config.yaml
num_hidden_layers: 11
hidden_size: 128
n_experts: 4
experts_per_token: 1
d_expert: 304
d_shared_expert: 0
hidden_act: "squared_relu"
moe_layers: [0, 1, 2, 3, 4, 5, 6, 7, 8, 9, 10]
router_score: "softmax"
normalize_top_k: false
routed_scale: 2.0
balance_loss: 0.000143
balance_bias: true
router_cosine_scale: 14.0
init_std_router: 0.0214
lr_router: 0.000408
num_attention_heads: 3
num_key_value_heads: 3
head_dim: 32
vocab_size: 15395
norm: "rmsnorm"
norm_place: "pre"
norm_eps: 1e-06
positions: "rope"
rope_theta: 100000.0
rope_fraction: 1.0
qk_norm: true
attn_scale: 0.328
tie_word_embeddings: true
parallel_block: false
extras: ["capped logits"]
init: "uniform"
init_std_qkv: 0.0415
init_std_o: 0.00885
init_std_up: 0.0415
init_std_down: 0.00885
optimizer: "cautious_adamw"
learning_rate: 0.00214
beta1: 0.9
beta2: 0.95
weight_decay: 0.06
lr_head: 0.0128
warmup_steps: 528
schedule: "wsd"
decay_fraction: 1.0
decay_shape: "linear"
final_lr_fraction: 0.1
batch_tokens: 32768
max_seq_len: 512
doc_mask: true
train_tokens: 287000000
max_steps: 8759
dataset: "wikipedia_en"
Below are experts of layer 2 (counted from 0) of a mixture-of-experts language model. Rows are named up (a neuron's input weights, with its number) and show model dimensions 64-127. Each number is 128 + 32 x the weight over its row's rms, rounded and kept within 0 to 255. Numbers have three digits each.
Before each expert's rows: "mostly gets" lists some tokens that are sent to it at least half of the time. This comes from a sample of Wikipedia text that the model never trained on.

# expert 1
mostly gets: " first", " it", " Sh", "In", "The", " p"
up0:164168130104117178159150125058151196177163099130168168039077092125136138109177124157190097059161077068108134098107151150153143132120103175128147111134159149146111130130110144153159144159121119
up1:185105124132127128109109142125159108155086153131095126161118117142132147134090148150083089116196147203138156124135123125123091094115091162138135183128120130116130058118141143072102122121140091
up2:150098154160128185082148100160129124104125142148075086166081107150162136147148124139138094087099103067145152087148109126088117113100199102164175105107120159173120212103124180169124085155115128
up3:164119153126091153136123186168168100128120096153170176105114153114126171122077153160141126081131215102156158124151097172112199109133157074138132092132092116130106143130096158109133170115115115
up4:119121119141100115117124148135145152148098157107144064135087143140155136183098130162158134093130184180167136167109101141146171095147210100175117132131166134117160116090167155173116165096175181
up5:100105182135111176150072123166133129146146096079116094175151053121169119167115117159126108132145163121147115115114154157115115114174089115116157136226154134148095171092092153109168128167177122
up6:103150123135182159198118078121126163151161103145129159153058142127165136171161126137129145098103171158078136146049140072104169163128133185168127172157161100133113136109128100153123164131095124
up7:074093156157071086099149138110130131097103114108147152092156103147164160128117117106166098065096126191149142133168167163082150182075164110116159111154102106171135133119138137180128087139131139
up8:132103102148102101098123105064136126134156125185132128100079102198097147146080113135172141148140137138160160109168126178110154101129131097134099165104118138158079124127130121127124126095134123
up9:175203122134148126125133138156172149138151113107155137094110141129099100122128135172072147152144143098105128134136143147139135124094135095133159092162153061091127145136176119134129158136102137
up10:147183117074110129170229118169138169118142124079075130130122124183170113107138139176093099094092149127100147163120155100134238140127171100088167165177127126136151110113143163122154156120161123
up11:130115127169164116145186121063126160084115098184195137080105104135091133102079111091181169142117122149135169067083131136096179087116148174094095109116119140120136126161121126162149100123098123
up12:111187228144123098159144067160131138153108117108180016152124121105131178137080138106130102137114126165106128143203161093114095105163086147130076112124111129180166150070108101122134150141178160
up13:108157132124091066128155128161150109139096102100110150105089174106152131114185087131173086101217087174104125051134129116112084129130142191168074106137162150153209129146144144193153106151175142
up14:137130150153070126114134185085160118171182129128174126140087152170099140132090130125142105151133099102176139152147139153102091114116131145159165154114123150133109135081225102177165198117091166
up15:127139183139191133120131131085160142143136119113174115120142079170160149163135114107098186160139190124096152151180165108081118097141087178129147058141187112147123116143095172152151098113141118
up16:085096169139115144168109173133140187159106150151063142143142127083141142175089143133138116090081134200142136091162121128067171154144201125169157115203220141078111105114108134170214089142194187
up17:122071116138149193152091195078148141139074080178129128131101127155049179170115133138139156147132140163162139119067164187160116112138135139115064159110176159097163157147165070111115140093161105
up18:084104144111107095086120122089116158133135115079096133109144117129096143126154140140110144123116103170120145143157157141138161229129116129138150100149105104194208077170182133162153085179131104
up19:131134101119117103192137142079149126133141136099133115191098129149085132140105084168150162191144136095093143112152106103113158180106120146193125112134163221140156173160099107115125130138092159
up20:095152097132134137146166141118095176113155104150158118119171118141152129100066137119135127082132138104086144114031166121078168098086145120155095111142107139180170114131140109202138066178090145
up21:105199119143143115138148149095155152125095129171156095154130097165181120089130135146155119148099165236176143116104161089098127098124143103121104178193093230108108201121178147063149135141137085
up22:124120086085114120099147098145122143124160123076128141149109135143124130185135133172093140048157193166125157113182129138114157099110151176118090163163127104154147098135150148164123039136126142
up23:153107106128222171087138112119128113083113121119101125110155079156150120050121148128060099041127117077183146120173096169139100084057126100149137187178102134161116128131137125119072125140124119
up24:135205122137114142077147170095141143097155135147116080065094171130126105164086117179186160127122131100078139159081089138110187102133128139101187093121125176126175126159121158126151156143110099
up25:110132119129116133135062165125103130071142119145124084136180107114153117142068144100118079095100125129120151107091164079113101103130163138157149130212144154089156133176169137176137102134088103
up26:160136126147112148123122126161152187133172095078106117134158107188134146123132149091175061100189112126088121110153074185081149192087150126135163177092101117194100120073165179144105124175116124
up27:116177122124125165165142139196132120112143131110201110128099164162086143141176116115170132089128138104096139108177121114072109107139158126128096097159122197117127137121194170127172152131135137
up28:115139086111083120152126154146125152115119125065134158150112129134181085195079105103121115168115076141167161104129108084134086155109083105153126153168080150122114100087100171127180153133144055
up29:123123146134111149146123113104123135117120108151122155135087100142169122049082117152137096127147116069155147114143104123134144094133174125128130201143079131153136102133148160163126129135188130
up30:141158160114104098114121118141138219131196122160137147157120148140126143076162131153131085169128109146121111190121165145100161143146098149110170133119193119111114157108192110095165178115095159
up31:087096121184114085115084177087125123112185097156190129059122176156120157141124124163154171092192106131111126101096141159109117146121193152182155103151141071118137150096134069219110115121136163
up32:148206142142187084136078131097139151109126120169096153148111130133114145118146127151135133107122101087179125131120142137099169085062169135171145139160157149116126164115133177164139139117170073
up33:137177150104181159146130135131166096089081116131106128098110127123168136127135143119084145089135089104112134080070163072116176171107108155159127149171074215166136159116128108179135138083162112
up34:118117126116126092125131133136128109127164065125107119153082135096150112044095122156134141064119168121103100121159196169091154147106085167175112159147073149143109125175068142180105140095114129
up35:098106126150121053056097102158119150123173107161092135139162074143113108110126129111118068084100103142100148123074075105122118133150132125108156149216127118135114091117198124169106135146136048
up36:113114173145172130145129089155142110050092130148198152058111128120083137146111099104116109096115079153104156102092181141124127140091179122194063086156134139122125139147122149148204092128091168
up37:121108124144164193127124145125150127141108120089126109151077148180145126156181130133199176122129130134128140137149138192138200133139080111149134134203141107108108161132122190086100115046058163
up38:116179108129110164140128176112155120138144120188127116097103175127089106099122126132141148142132136148116146230152139147130148161145219157116141176129146109132143136101047100078164135070183150
up39:097117142121140105139085110097185182119155094106139157086130139110166134121139146199124176163117162207124115091123140128123147160108097110134121156132115140195202127129166107124132170118172077
up40:194114134118157104147104148137194133098127112107090093065142181174067130159092129133090071144135130153127118155204155129130109108057109151151116136086125151137102146055174129100129094098156110
up41:097085160129159172163135096127194143139062147132138092146181128134160105159112127114074158123063113141144101085130119107115091119126144180120083094177112160099154176120130132113093125154123169
up42:128211146095120126184168124175138146156107084156147160133138158124177163063090132119115077077135162091117094066147130147118128131167134150128136146155146092162139085134069156144104124184099112
up43:157135143154139137039115116105125137122171127138173118156124173118122142100129109102147194156117163131045132165067100138115232123126136101160125182129159131102160127124137119140194090109147122
up44:161135125165165106125083138146110103116118076155128117099118119123109141117164110141168204129125066191130124104177185151138114153137074141130064072155129154101192171161130108133126173158073162
up45:153085126106089109136101131095128130138098119166159096098176173112077096122104124147082109137085142144119143086138117153167148138105116157127068158148133102117198142132148150120166123098148034
up46:153181125131129184082135159168154157122174104121163006095167168191129126148104113104068171143123138132141145164150160108117127102104135090087139136120075111081116125130114097130134119178120181
up47:164239098138094071095123096150149133131132107168127129097129092123058108155140133129047130101121161157102119085152158113124125125128186116094161139172099170145147128157136164112127170156135113

# expert 3
mostly gets: " F", " C", " c", "n", "m", " when"
up0:114131160194092087172126101078148152106160080085117134098127118103049134143092098171134102091100120142132159061097145105116123137134168148193161092163125157136134113082198148125160060086129134
up1:164137139195121131080110124108113130063121076123128072054130105100120184113121120111140084172160119194113177104138152147060171154126065130158132155117174123074155146110101116170162138094094167
up2:172143170131083171083078130127190193100166089117176072127078165121127122117108153121159121084137076175121167065140146124101149167118096142198111087136130195178133157129205156177157120148111132
up3:104139140147153179108080124072141155108108120111153113090113143145096178131150117111115097066084088138126145030111127107106171132092152118184170163123130118147126110121096178123210130187150092
up4:152172162172103161156116141074181145131117059105175136085057121155132146097117101161118101075154139132081157129086132169101147121182183135080084134129174146089147145131151156130157145126100133
up5:109089167144095124167098135135155134040088144138218107130096189086132175127183139165112144092116140175120151168102135136109152135175210147091162222128183145131214134112116118132115097138106156
up6:119166146164134105088106179089156145146157124117132052170087108123155154198053167152145145095112143168120176117077127204127147198171126149147131072119116170153189164106187143146160122176102151
up7:109121184166099124113067080142137148068101075072136097112116110120101185154109077114111094136122154161131131140123096128094119146157104175136098163114169184172200161138136139140162098115140092
up8:142124125163191111127130146175118121123182117061140100125134104186132156145090133131134197135158124205135144099129121104114156100094173113127097087124100156117123180059180231131175126097108117
up9:120118177147153091122082110171149194132136132135126037132057159139118131132077100112086091106150164200137151108146111108118142160137165184113132129122171119144215154106131131143183141143166082
up10:172119140120137142080120092074156131094196114141127131173120141136067142165136116166092096129167116143086158150104078126121103128174117124074131096116128164148169131155132099125169086118080141
up11:122091126173113124170095129088172172094116091068116111084092226131127126181139144116142156125089102115105167147106150126129165190118147141170127190105182097088165185103134131166154111152122126
up12:129160193163111137125079135182169210128116140117101136128158177150130132113136132150106089092151154122152163131126121118130144110143107090105094082134102119146179130063162117126123117126127106
up13:147073142138178056138141119099156138106171116114171099113081205137140131103116091110131105131116136115092157114145153165094159150133149136090131116128152109136160173117172128186121160138133158
up14:143179170124109094149127104062165128099140126098095078090068163146079166177118117143096134064127142143092152100095162155089110136156172152193172140192215131115148114073188122131193153158089047
up15:161116144183119156187088101084140190089152109144181093144113120109124151119116114157111168120166134151082157096155120125101144159218109116129111144115107104151135148073128141178201074169111141
up16:208158150152124122125068156139144108066191137170154129064106105167096134128105128184125117145137130191134118140145122133071096133111117139111061094159147145110145134105193125112169103105178130
up17:093132179142101050127159113141143168147114103080145112140111117162088131155105103173099183111085168186172168084102165133093099116127161136052119120134125156129118125099194157164122099127092098
up18:120154200174106163125095159128150165089144093120119077152049063110127144085147110118116166160145179142078159122126143112128121186153147090182131131162088175103145170116138140215202150155110101
up19:186153152192095162069108127178155119101131103198125104056119126150064141143123116129153118130180183231113151107108212147091153177120112111142115106123159146104139184105182122147130086085125160
up20:141191143149120101154090201102199174114135086114106113094110166118100121142104106136131117094137208172101173094156154115117092114104152182152134152199123176109120112031187144125167174092103081
up21:171108149163103087105135133121154159042113081191170106108097158103127186100080117200109138107151164121135159168149112134081134133128132122102160128113125154125146177138123167157160105132124055
up22:110113183150148122089150112108154133149074125104085089190101142172131149102078085110113154117138140126132141045033087171075138104090117202111024152096177128097124121092129119118185104112110124
up23:144184125177147096152023136106158140092107082127130074120122151163113186146085096093141117109102138157126143139122163191049154138118116171114139126117167148105144185134184150167119094103076148
up24:179089140187114143179060109098156165109127090158156139154140148167121182119096082122111145117105118115085175101115111119075124140132125127158033144166162120097142166110155086138127051124160123
up25:117182184121151162088134161125130119135119112144141070110076164149137170134091121136140158083115113147049135144124103113091154190121070163102060052059190102121123148107142145155138182157135138
up26:152154150125115130161132115167144160128152095071210152084122111134121139123106094131112183116052185113077142131152138109096098141151130118112141073116109124151180116108123113142103114178149106
up27:184115119170114116116118123150149143096108133169124114095113139157093158156147112114138081116134201151087129172124156108067125136128143159104156156129099142100174136154152164193197108067181161
up28:108160138199181152095080160173134180060151067087168119144098126191104145134092119118125192076133103167036182133098172120096097156110132142155111105108161128117190140131140115160144113131060137
up29:117157132137086091180121118152148203110191062105112132118139153112061119092124106160107108128133139172108213154151124087114148153114127155121104124160110158154108162079172109140129159159058128
up30:111188151204163121108135131124133142097122124139180154105116118153070154146071123111133111118204101135122157074131159130098165132154178189106119129084128130105148115121188124095144128076117159
up31:146131172141162172147093114101183125095109139127096133108167114101144168069128117135114117150098175180145140096136126102062087108169147087082169134202153144098119147133187145176127096110132112
up32:141163155144156113090108130139138130132092125063097110124108068154112131198158103155067129196158152109140163136120138149117094173140075096181120123130154195132120142156121170207201170138075113
up33:143171180146118129139170133155131146146193104125170092111087154143119142121148106189099101151092170138054149135146156115127095096103134159071092089181103136198106111136164158127140096120095112
up34:125145137146119150162186120105170182149141086100118094122114170169146112119155123132148134093156147145113134138119130166092245112142153115112145164165170115119144174058112134134184074114095089
up35:159123121129185143125105133124128130098118121068179147109140180196149165160164084144082112186101129123138160075083110159100125182166064108140128127147120141140124109166136124178077093152087090
up36:113186130138120128089100179109144123143173124137146103115098190184103118061102139112134130053150109136134166152143135124094170119128112174108134146178119192127122128148148115174179163137098104
up37:075111164116135186145106109123156199170089141110169121151111198162146130089188124131129124147110142111107131123081134178110160140106110175135154096217169217110130148098172102132172162141112114
up38:142118156127107112077032158122152120121126126126115110117125094136142161117136129156090118174159170142058150120153195158094120161139102183119135075118130171204162119160184105145149118162117117
up39:190128120183147134166096098115189164105135119153144074122099172109141137122138064167128173069127226129096154155096170106122112173138105137109120134148168127111147123105093124118142165150135093
up40:163156123170168135145094101192170185145104138074196121161105212135087190087118145144109107119157110152097171122086208133104152174115153116119126124158112145129164200117194116158109056159104150
up41:164101203151147181124117158129171116120114123120163127135090178119150170136126118146094213141129123169155151063179087129110157153166126133087102122114180143064119141124155137142141139123123079
up42:162155157144125097142056117103175164084098095119155116097087139128143171125154070164138121043167153180103148150110120125103099125108096161114089126107163236142123129104126172197136094145120104
up43:135166203158118141148088125142159158127161065132193122118094100096149151138142117149128164063119150121089163155117150180141163120168172112078118069128180106109117142133136129131187056157041131
up44:125119163192213114143064092083163153137108138081107150131069148148119141143091106179130177127115122180122153106152120092133071223184128084148132164122188166103160125094143083147138155154146074
up45:127140105175107156142075135166161157119129125121163087105045184214106140147120084127149167124142181203120176153118183161091125145177100142128127192118205133150197138165145142105149148112142134
up46:101122126165108158093115117040146160060142074118146027132131125135110152112146113136126158117138158101120134110101168151144150100119115120108143084123120126130162166148151169111151110156151110
up47:134140137135134114104144123104178154114166132140123099078110142110157147134147148169104083068113197121093145161162120136120138152131178158122159153165122172183171154072180113172211106129095066

# expert 0
mostly gets: " as", "am", "ic", ";", "),", " m"
up0:069173200164120137115089143130136138119156116132117107098162141091078107156144119131060101160202149195163121096112114086149109095139132121087099162146141147132128110115148100155128140122159101
up1:180171141166138136115098124096117120160164108158191126089165115133058191124089123087136163163209103145125151166122120131138127105125146134138118104080105130083080202090182189188114106151107153
up2:088197138123126157173085121139100140108146114123111145119149135138179123113121125194143116103081120112035146117162149152117156168133052118132109083150138142175119076138172126105186117132162180
up3:101129119197088150110124144127196196106106099160153068122077118140107143164079096157102125134168121126120196105107158136091140113096194120129160113159122107185142150162159127133180098157162120
up4:146076105174146150097085171131133093141100106144119124116107112179114114083105131121167127077137175121122133157116147157092149145137129121152115134182154147124115235127137142141089149151139125
up5:106188148134103119147091056143135163180157138109184102134148143136101155154122102103081099160098161101074120159075126113115147179158110166117143136103168095173105118177112147185185067094167130
up6:083217130151143137152135102121132129120195110148123094106156108135118148174162084077162163136105133131078140135144126161129134137115178210191104161157145115152150163139098082138130106104050140
up7:103198158138115116077124082126142147141133128117176053113130101154152183137127131108119114073159160181121159162158099133146146094137078122134178150100142106141132165137118183134134121139119100
up8:186094135111178161121119054143136189112121113132139131078025100132115163090121158145096168011181124146127135087130185145158074172108126116113149132139089107132112115149063149129174114136077112
up9:106185190167152107092112144122152189111151122137097122119085121110091119161122133156085120162154097114120132207143153079138119165080090153097112154131103143095127087134141057130161149102089148
up10:181211144079127112118097123143153131150171116130166101198145135093045141119110120133164092178081149136149105213120179136083106166103149104126153095159170198154116084141170100156137147101077162
up11:099151185124148095059137180130139190113096142130092132067123158134149124131112158085156133124122105159121151128162210116058165122134142105182171082108147163116201120130169154152125137110180096
up12:119122172136164113138093076118132120175124130155090128139153131134140121092127146166120140094125082104157121120142135126122151143091121175225125146117106133095154116144153127147118123103155138
up13:123107166152112157155151166070168120112103103085097122174124110191136157111099114135137155112143156104034098145097100088074124116171132153079170101146152157125105178143135087118140062111049108
up14:103160155129155081125110102134129124061076088119101178183095149141173105088100116177088191138113152087092173057156105096138116129122162150095133138098144125149153075086177105151101138130176044
up15:158094141124082184063189144155120149114133086117124112100171173119110117106135102152146135146159109145088107132153090167077143129104042102049141069087090133090167128164131162111113096151121141
up16:150113081107124110130099134107157159064154128126203101091097098138092161125083151119155087158136138155139160124146113128140160126193163122114185123142175163146123136178154112148108133148145042
up17:131173133175167125140103121171147113125183096230136121190101129153069123082092137158142195115190162130173148171145136154111125087159113159102125112128099122138143121105129110125146118089144089
up18:060180127118180101131118096149134173105141095095145112067153163089150127118132130095095117143165153150115175081154146136115155095083115114138163126129170136084138184146213115163155119158103110
up19:116138089114142114130136102097125134135158119163111155164119160053105162115140123138135182113129112179131108128158084077125120094128119166177128132134151123105141193120159092154117106100177173
up20:100138130116110127139142121158157144123127125093095156132065118166142148080155148191134087111132174171085114198135169124128131149165122145121159121151122142115172151079137091113113153156137155
up21:155126146112138111127160070190142119176116103158091145149093102071144111103189115174116109061177127140104111107165073101157105151146100178136076151140102166104164135163111095094151120132107139
up22:166196124124158149138157113171179129127104131178103155070119142085076125137115112145149159082151174103158136116175158118121121126172167153148076119103153111152106128180097155104197125106085105
up23:148115163130129089152103117095190136077207144130143094112143125127138114174129122110094130120116170130104118065058129085098128144114179141128160097156203142159128204121145108148099174163121158
up24:208139117158082130121199160161138140156153133146141120147157074196108117152167128114173135099145101143135141141148106095137155137128140122073082102127161130073144131075131108145116125147084100
up25:137102147132127101166168147189120106146075067124098144144057160091108128091074086110143117177069101113114110128165160081090135123110123166128117132167123151200094150057106082168107144183133138
up26:113101114089171124127077142086126158151142083097108140117093179134118147164112125136070108109088129185170139091139100069161070117135114122181147132175106159136149094091169099110114159119108143
up27:117126150169113107125110107159167128042134109128151149121095101154094173160137085096145113023171132137137172129138131100162091102064153146163140093119121130202135092144143097127104078126120067
up28:181110153108080105162135076120143148153157112082089117112113166171141123108082148101163075145169133135151140119133130164111098126067194148156148110190153163136149153083128198127105108112128159
up29:127105192105140124126102164098111111136147125119106078113163129143150124122175113116042066135078173131103122118209148118153137125065090110126122126114118109102126096100135087135136150188104106
up30:087095152135166118137098085079143120051120123074104113125128125165106195103130136105084189101168118079123115112182099190154154124130134077147124173097171133116135128117113163136128152105103110
up31:118145155141155107072117177098125146153141114107121143115128132104130090109150146176112109027126139112129148063173171072122101153089124135042133154180151109181142146150100092113197131169193152
up32:127111142107162088163101083081168145124159140117103072096122101132158122123097109092121151157076127127155115115078121190116094141181162140123110071126096160173116060104123122157156041165131109
up33:064089143131171134148147117128143130110096122101079120036146115155133158178096130102122100096074144134095135094140093062115181106137175164119103179176139092160116112156131136151160078065161181
up34:089083147097173143137122064106113123154142077164142057134071086128065105090166118107109121202120079089070131104076129104151120156164105148125093151143106078155151138146068107186112136098069152
up35:162143123122140140114153114090164128183106140138078100102100119133169145158132131130146130116104177137169101159063045145067111191045168153163124139132137096155129169126112130125119164086077111
up36:099200127158195131142128105132142156099092138097133126173136075180133124160156137081132138151123160116071136100116126073121127110136116128096079064145086133132101157099154112155208150069114141
up37:154112235133188155131086079119129158109087122161182121144132146076153125133122136108182098090112148116095144124134105145091124095157072183210103121102135134157217130106119074134156165145097170
up38:148127127137133131144094160116116120137158124135113135157156139105064137085153105139196153144154101129063154213122195108138146197166094110137099115117100169117160123134197089104131151150126193
up39:133173137155086167166120099126113112045176098150121173147098109170094118175080138127131096167169144158132174151109157113146101201131116115110107169114140108079161129107092172082119081141142098
up40:133166157103115112119078105127143123121115117093097179165114136139143125161175123116141122129115116163135144144089111115149105109131128143156102083108155136145125103080174135151175130047114134
up41:130106131140127124106152128105116140167163140119124061133103110140112105105111105159074126143160133174069088130095133153151100138149119149126053165136122128190152193110138141133215116125134115
up42:170149100121118120177156141136151098082131113139107102099072090086097092163072128165029190170125164161167134081119096161144190123122139113088113141187173115073164110083088113095142137080072100
up43:141139141117115094130051105164137153160172079157178112157140139049151136136162128120107121115159158107030141167116129070125106073126098154106126105130167159129106153137119125119089162144104083
up44:166144178113123121152085074118112142103101129141109146122046120163110129140058138164146097044125122138166152154154105087147122131149163094143063159167142156105145146148132177147127181157180126
up45:153105122120115146156080172174155125103052103122138137135071115151187158176057148125146091141096117146081134143161155053138160140105148140182141109195152111163094142156097118174097116151131082
up46:130149147116147129126151088145148117118166115127154100106172090112110118093137097191121131113095131144092136111107091196122112182156154221160098130122131124119154138108139150103164180124073183
up47:120088114136175220147114097098144114067092096152111139151090209128103129134138129134140113109130141139163134128100128152110132133146117074111164202195181116111161110086126173112101103108147143

# expert 2
mostly gets: " 1", " 2", " (", " October", "K", "=="
up0:124114119128106138140090155160089122079141125084095094134138143143094139050099126127064112157127181095161085121157120182167103165177153125118111136097221100136118118142111144122145129141160084
up1:091148159149067173207078214093111147125100128083088089161129213092175138090132117157137045117152157125146106121123118080151089154145087155139156092177200142156173122113131192107097141189175127
up2:151149163117157151152101142112183148085195083151121108123085185172116173158077083170080170089113163153148126137177148149122151169147157139140124117136135187134141178068221134154158103120124109
up3:159133109128114110101137101053133146109179141132133120120107159138147131130118137155183091126119124164153135070126173130093126100092187139102085160180154178102104142119163140136151117091120173
up4:154132175218126141145113164123154145086123092136160102140116158175120156080134124167114160126126166204130218112127148161096122206128122130128087157139131125111153145148168205181154119156168074
up5:167129153181177106091134162082135185093175068172123104083043111137089181116101091164089113175159136167081202113136178123123128138146130101143148116194126164117174135081157136172173121181101089
up6:158144182162152139141097145104152174073137079127151074108120181126092186138132091120078184105153184185099149087153171156078125167117117137160134130149130176141150121108156155157164098135123091
up7:132175198167122124132094158146184179076161101086136091139127186219121137146105077138124143158130122122091173105120135154053139139148139163125102176084158153165173140153204142161139111135143108
up8:183172177172137153150145170075167168065175100109129098125138147162109132122075087159128123132147170179113186099156166137069117129143117140139143129142090182098156181132161148125145114117130113
up9:161130128121148196198122106095155142122124138169104139111096137132136127098170133145144102147109115091137129175149147078131136175139111129103112131115158109124086115099081091081214163149082126
up10:142196125184081140122114163093172113107131119126171130144104128097131173183128097097117142180128130182126151141127180146082132125161109101128133097142163160151167139094146126146176079139106136
up11:177133175166098159099136175120171179122136076119163071151111163147109168124127132170122080088161158200111161051105165111088130133124140130141143127136133142177130149109130118160143135093137097
up12:154193148163102137156128123132197145087163139082150116181108129146084157103041127106117122154128129161074190114142202131095132100150138180127145102139158182115130137118114149215149127134145104
up13:176177176169157109118067141129162183105139106095144080133099160181096154118122087206102097121171146192063168101061167148097170149087163085167143136120126163102161189124169145182144080127133095
up14:145133130127141179146108115115130142136169155103160098173127122156079140104114131178143142071159200083155103101141184096124077176125207146181098165106195086169114102129105150149133069091093156
up15:149162199144169130159091096162107101133194149180082072107141130144125108126127140093136072079082077185089119189114140185126157134134116152141122114135185173092158139151173091094091159099157180
up16:124143180196138164117090137156156146113148060150150074155057136143107171112121139147095160076144146192083163126133125145073137216137195102127058142127149157121151135112181184129190144159181122
up17:155161162143083131164138152122170154081162085151126102112063156124129150152140076127114086089162171205086182126125162114100126152135135158095138152190178146140146169086161156129180116136097130
up18:195144169169075140155087151126188142114131108087171088095049093138139198141080024149112154129105171135112179110101153129117095118159115117165101126162133179193163167095169136139137105136135091
up19:083178134110136143217121074087124131159164120077174123156159137125108119134141113098166155106129092132164114080134147201129099114204149098133133120128103096099115082047190147109192116139109152
up20:172172181198138135151110118124144175082147072123164093113097089159122165094143089123074154125110161174127172106144201116109076169129144072156133158190158144093157159099138137111188172160165082
up21:131150180191148151138102174124184162059123103155138123114111162104158173142083112161107132097148141157148176123149135158086169111140129157139131187166142180163131166102150142185145079149130074
up22:115158170151083140139087138132165157109156078127126115115081157102099166116099091180137147138046167166112156130156179153076169180115123142139112136110136150114166169102155104110196124055123160
up23:182166122154103132130126151130191181077117120150133124129059176122107179094100098180147135095158146144145152132134172103081140126162167146121138130201113179156172186082143131130172098128120078
up24:178159170148129097127113156127121187097127070146137085093074166165108156158146119185124189120114184153108178160099153101090133158159134127159163147181146179103134115099156172147145138139096092
up25:141178134183143177114094125134182143108114081168129119133123142158075133172117131132106165149179166214095197135143162105080131171169101125168094185143146169155155134068174123147222131122125178
up26:143118157161112160127101125084170145099153062165117099113079098144131150107123105174119123185133145167115189114094193155088103177110135125174144127155142179101181123111186160148172107139145106
up27:121148141177103166147090099119163172076165076116164101156122176092147159152111099168140155148151144172095101138106167107095093163174164169149172130178167170144160155107176129184144087161118097
up28:174146149174193113087138168113159133077112074160149103180055114123107163146068095133111143100085159167137161123148154168082163164117173082132146097150141180107172157120148160173145128110094094
up29:177121139123084137160070119128127123079136143063170093118132167235132159070126129129105103089128114143150097111186133170154084157177171178187121124097215156084101083114152161125149159132122124
up30:142151194163159089121120140094166159101165072065156079126095130146091155130091078151104120090112147146102169108121162122054067148147121145168119102131139163138162137101146101148185102137110096
up31:118117124172181171177096104156162174080174087158097085112074103119074194133136084097078143130088190123076123104123168152074140180166095131170126141162118169149123172120109114104124099155136121
up32:145145151154108160135101162147198140065168125122163096107071147133104182084081075150111152094124160177074155167124169111083153146151146158140108146149141151152156154153175158152137133131128146
up33:144126184147114108146087126102152143066193057142138135141071130130124175162095061116147136074142211188110181118094184145068122156163134140103109127163106131162144168105173155176189121186129099
up34:175118116167172134159126144111199175081165041157160082105090146155129186180144102095150192154093153168113184136073142126102123157181133126192129129153108139168145186147174153128172128120113108
up35:149099173252130166144101122134156134102147019130173081129103115142097168133123096140098141114155146192102167113123113104103052121133127103150118149199147202142118166083197116118159141128117105
up36:159176180169159133125076137127179129098175092120154094134065122159093145121090063170103126096084150193119164123094179113033104173084115139181127109149154126078130167106191149136146139153107120
up37:153146138131121103133097128103168178155129096156139023118048128138091183146104101143143087134111154180105171141140143105125184144123159173148130161162133179102133104088117151171119111166117090
up38:144144142180176118149119146103165147093097087178119095106114138143102194127094098167106139130123174174117204094088156134108117128137155122150051152108085162143122171147151150197189143113197135
up39:089130160164151163114101120143194132082126047125143088119087122208143147167101152214092117128165164174111169122109186152042135151112162151180122166148159136115217153131149138140150128158140103
up40:117168130181090154103115155101195161043156065152109090094098151129118193054080091159115134138166123190122165109090174163078160169138104122124137120167124158118161135115174162148130124110130149
up41:193208114118108134116139154160130101115135123132141158102098138110060135131048129176091122102098162152164113093139077149133112137101103113116069092158179142137123136099149152143112149085127063
up42:156189076193053180150125113164148136152094135155165089143131154152118138101122138131127134078142122110095156085081087114132125120181152123134151150052142094113109098046102103141111144066161093
up43:181178142210171130151117177131172162059137098109146107141107128166066178082143052170135139146120201174128160095114170093077113123143113133138127085165155148156118210106207133173148082105127128
up44:148173093151170119164129155120162111108135014073118119140097181129171132102138096131118159148110118136141189087089166118119117125152082137122147106154102132154151128118163156149254144199091153
up45:129124131127097130118072116091165178044125046123135083137093147102100189170111052170132102134110142123141154139089181133080147139132124148146091137179113232131174117066128159183137137089139160
up46:135166200167142118119154174170164178076178078115105107138121161210114186142102073131126128152104140141138203113098164129099141155085166157153138091176064151138200148122163194142165111152120138
up47:154134153172121099138075132083178124080103078129145085157059119130136178131108092138072136125133173130118182151177135149125133134139096139125168102159148126149136145124174142185166118149162089